{
  "d_model": 384,
  "d_shared_expert": 0,
  "normalize_top_k": false,
  "head_dim": 64,
  "positions": "rope",
  "attn_scale": 0.125,
  "final_lr_fraction": 0.1
}
Below are experts of layer 2 (counted from 0) of a mixture-of-experts language model. Rows are named gate (a neuron's input weights, with its number), up (a neuron's input weights, with its number) and show model dimensions 240-287. Each number is 128 + 32 x the weight over its row's rms, rounded and kept within 0 to 255. Numbers have three digits each.
Before each expert's rows: a language model's description of what the expert responds to; "mostly gets" lists some tokens that are sent to it at least half of the time. This comes from a sample of Wikipedia text that the model never trained on.

# expert 2
Sentence-ending periods, and, commas and table pipes, plus common nouns like moth, people, company, team, often in species lists.
mostly gets: " first", " all", " local", " District", " El", " people"
gate0:108114128121106115121117124137111154133143140094114111157142078153130111154137155176097078104139108156186086141129103152099141098167140121088095
up0:149118146127093043162090106121172079107118141050207126103054074111143108163145180114114109127115109124118142154102151166110180125147138130131121
gate1:121135109132094135120170149112071147148124108181111067105135164104147141164127104159167099117130131095109161122126155085108066170092131076129112
up1:152134089136181142117129127107130125140121117093095136088151122115142098168111130170105172126131130138131130090096181158088101104103112144102094

# expert 6
Digits in number lists and tables, and or who joining clauses, Previous in chronology tables, and party names such as Democratic Party.
mostly gets: " e", " Black", " After", " near", " Democratic", " well"
gate0:098144118122117145075103193144124073021060129137143109236086188099156197150195132094128176140169072113114161142152129125123116084124188122167143
up0:123073138121137124134103148095130098124181122137122154153082137096103120132128152113111097114157125131116098169144122186125164184137126134148117
gate1:150107172122168151144077150100105115073087146120106146112053087123143147112102183115172128140124086132173136140102074082075132165151161114158166
up1:116201198146157173122165079144117090163098161177109125131083075214132204143117126081093139128116159180117071093131098159135115129146124135104160

# expert 0
Digits like 0 and 1 inside numbers, table pipe separators, and mid-word pieces of names and technical words such as field, ando, rack.
mostly gets: " been", "ase", " +", " given", " Art", "field"
gate0:141117191165131064133110077116130121110138122165100136138040147149100109145226129142114075135150141068166127117174088135163141140157128167136119
up0:140181117146136113133098136087084124144151153163121093071085113149110093145150147083087161149154112099135088173159143197160113187124152136171182
gate1:167143145133110188075174207175107146139111147167101170174117132093126223119093142123194118184144122078127098160142105138133145102121155137146105
up1:091123149130145146069140117113090117182126090121165149161156128088092111149148161194107206213127087129144167170141096120169179099131140177071147

# expert 4
Single capital initials starting names (P, J, T, W, F), pieces of spelled numbers like six, year digits, and table pipes.
mostly gets: " P", " p", "P", " end", " J", " T"
gate0:164111191144152152137108127138133208053141126142120169106126142063130156087131153145113160096174074157200133162122189104072163185193173196151121
up0:118148133175125120103109139144109122090110149032073135051103103138136163121100127119103148141127087160138170112109147047074069206127090186140139
gate1:134138162176091160084138166102121110164143153145139157109067090149121156141052102143166156133137134131141050132133167118124110156139159151140109
up1:116164149094046179113157140126149158123164137084119139117117105126150152144174124129117149070084158174178082167113042111077143197134125119130166

# expert 10
He, she and his, heading closers ==, degree and minute signs in coordinates, spaces before numbers in sports tables, and name endings.
mostly gets: "′", "°", " April", "==\n", " name", " he"
gate0:108054125119049140143157092088172119100123093162145129173083187138110091160050108071113116142186127114123082164174137133125093116128120098122077
up0:083109155143072171139173136147139188086088149144153146134169164148149146137141135080142139137147112167141133144116178107074156120135170113161191
gate1:162115087079128179165140183148128089183106092152171117146133126074099149115115170095126159066150131164082123141103132198166138165130127171089177
up1:130151117150098149144133163091116136144053150160143099099170120139126096113077117151182136109126029183113117155088079133119111154168132150178122

# expert 9
Digits and pipes in sports or election tables, with "League", "professional" and "comic", plus "the" and "to" in running prose.
mostly gets: " League", " c", " N", "und", "!", " per"
gate0:113122081100103085116127162111129170097142079136090129177082109086174087139112110117135162198108074150200143068141105205143073147171099085071120
up0:106107125089041081111187085116186142068159157140113107078165118178102196147138133173114170153129151146173150141126143112134108074071121137123119
gate1:162084124102051155183155168199150091111201127133049122142126054154093139074131133155125132103063052132170113127139107092147146157117085129069211
up1:131080166123119140175200189114100104149101126126161109162146140070099105130093153067113084069157138110137127132138139104159140052165064122154137

# expert 15
Past-tense career verbs in biographies (served, played, led, took), suffixes like -etting, -odies, -ities, and William or Thomas.
mostly gets: " b", "ans", " William", "ha", " f", " led"
gate0:115128110118079099167158073150123085146106106045129175085122168099140141107100131093127121127157108159154115137155195110079196129103226100104159
up0:111131130127128172168117159143140158150144127115194199123169114165144129121117111087113161106156114117177144153131101111114138099147074113109168
gate1:160108085205109051099144096134112166032151154120101115202077138099073160124126115176145113118129080164147112091126108099165087106142124130086129
up1:180164105045129107110061099148141131140163146123134105126105104088125159130151076082141178104097128169129124112145148125126113124153159086107116

# expert 13
Words opening sentences or list items, like there, As, My, and names like Chow or GraphCalc, plus with, their, used, built.
mostly gets: " there", " Ar", " role", " My", " Ne", " used"
gate0:131128132159095111098157109164123195181124167149124114159098168122121197152140105169093157097127092164117060165193095075152125126115097134143176
up0:216156179154063194139127141097152175161114172145121175093084090166092135121172128171079149136062136150171113150105070136141121091152115099165147
gate1:073104147148162065147131073131139152123184127082112117130101125128127085079164163113074117094125132127127189186168103101114074137130146107139119
up1:149162104140104102086127092130145127084189094099159140135124106058154138108113159153116147161176129110092170088137141062124204109171132121123095

# expert 11
Spaces, pipes and dashes in tables, scores and page ranges, "York" after New, "between", election words, and name endings like -ulf.
mostly gets: " York", " between", " mi", " James", " election", "\"\n"
gate0:100114131169142113144128095106102145133118065156180114130175179096126083139081137158120174071129164154170108128134100074084095148113124171143142
up0:185118103122098111148071124082148200124116098135120100207123173088171130155132112143097108149147113169184111111121106144105101078141136064120108
gate1:102125113113117068143119070078100161138148105114119141132122136110132070151084119117152112154152047135122126153148128141119172130105165131106075
up1:144102208128120101146168091130153196105139076126140112115081129154181113089085145063116098181132096171069146112090129143131164129173075114113094

# expert 12
In, a and an before phrases, hyphens, January, and middle pieces of foreign words or numbers such as gross, iro, Cyrillic endings.
mostly gets: "″N", " an", " major", " special", "ok", "iro"
gate0:091139103221104155177151141170079062154152174153143134118174166146159081097075220140113102150128076120128130102095104147092169100197123101142097
up0:119158129156107141138125125096111171154137168134097142125137180133128155142165084116067157153123153169129129126166134143113127186105100122177179
gate1:120101131124159150084144109150175095133115125161147106171139136099113152189174094120176127096105166198149146173164153159116150210107094203113072
up1:141137204122097124095121088100115108171112092098158123131075152109112099132070132126095033152077120151083159131103136122161072151143108136119172

# expert 7
First token of a heading or table cell (Statistics, Statuettes, Joining), digits in score tables, plus "the", "are", "born", "died" and Thai script.
mostly gets: " are", " −", " before", " due", " died", "J"
gate0:096140140141207075114114122186096102154148191164147103110091116102167071107122161173093156109102162124166112065122154101118061115162079096098109
up0:085142065123104178121091123130106107127082151100100105125118107150154097140185118130100103139134115112125128113130123151159027094134153114141124
gate1:151075152098144161181074149102063108141122181095144127114187096205126156067125134141117118140133136151136176154118200156125114141131131159128114
up1:157058131115070130146092117134081173118137115148142204121166137119190159091150107165097133107137126152149138168170137095121118148108143128160104

# expert 14
Periods and paragraph breaks, and, it, they, list dashes, and name fragments like ownt in Downton, oll in Apollon, Tunis.
mostly gets: " it", ".\n", " Th", " h", " sw", " g"
gate0:108114204112169151094170127157121098172138145115126147104148112072130114213166112126167108153157127145124173111084117112160112092154088116132112
up0:159104217156096122038130142149096148126087099131129086071113130202170128166138119057104082145118119116119171160209114089152111119108104148112108
gate1:090098165130115130134184169148144180126107151131178112139111167106130082132125120107077149137131109132132132114066194129080107108121129048125087
up1:134144123156065137093068061159094120163172124143147057103147079104163161090102094128139191138177126115132073074105130150141114128099144106145053

# expert 5
Header words and field labels in tables or infoboxes (Rank, Schedule, Location, Label), name pieces like Dion, plus "on", ")", "==".
mostly gets: "V", " Location", " Label", " Mark", "Z", "As"
gate0:102114099096120125163183165115181110122139125129141160129167098071128127168137162079099123139089150142158141062149109158111169162104096169110159
up0:123081124073162180172157170175165150153176154175139154130123110107147128189130142141067119114086123084145156074180130106086136107138131153119146
gate1:210100123158082115174107196189130117085156168156151086096108161093159073108137107138078125185050151126112104117148154098099094133065128110095128
up1:117184152137121131115161132117095188167155138088071125125101173164109156137142133122099130073115174155144244139100115121148108158180187106181117

# expert 1
Word-internal pieces after hyphens or inside words, like -draw, -of-sale, mollusk, luxury, plus "of", digits and commas in dates or names.
mostly gets: " d", " O", "-s", " song", "-S", "-d"
gate0:112149066090163134101186162145133169139136064112075147105157165177114128148110115171129173062069138151113153113161097111172111194105087081133184
up0:152122095147114129144146119216131104193143160111160131108107145137186110111122133139129092100119109112100117160129091116102086206164121159096091
gate1:146066127071148143082086111147185172116135157119107150165124063119192136105093153075163171160156041119067154110143121135135127162152102122093100
up1:115197095124124105078108114055162101101157143070066110152174097096124089215094110123122163089118132137134138146050159199129177201117126118173153

# expert 8
Digits in statistics, the words to and by, and first pieces of foreign names such as Sav in Savannah, Savonuzzi, Savińao.
mostly gets: " would", " College", " Re", "ki", "ari", "I"
gate0:098074169111186123138133151113098120088138113124159131134174111119204089102093147071158107119114120127092133131136119127197053143158120154072143
up0:199128110137092149145070090109104096104157143074082107139149085152133125121141106165131167130099147128103110147199088136163123167084095038039142
gate1:080135196103124098139113088140175167152154085175120167163118081137138191116043132165131132154139168138174121125177141179124128174089117122097108
up1:123128160127053162094126073136158125098128175120101144098128167095067108139150137130129123086170144174118145125169124130178160117167082119156101

# expert 3
Determiners such as a, this, such, same, another, and "terms" in "in terms of", plus table pipes, colons and leading digits.
mostly gets: " this", " such", "ร", " same", " can", "one"
gate0:119107098149118143175145103165136140101115122131098152120133151157134154160164153165090076148161059138069156114167137073113157159156060101174133
up0:150090172120121139168170185163152146083129135124134147131080096138163107087111099109179103161134090132120169113153138182108150108151177138089126
gate1:078178159143151131118150135167105124198197125186181168135064138127136123169136141128095150140117109091119082117117080116104077204152140134145117
up1:116079076137084189160100108093092085094130104112149083135102142146158068188197143146187136187139111115119093154084124142126177154121108122138117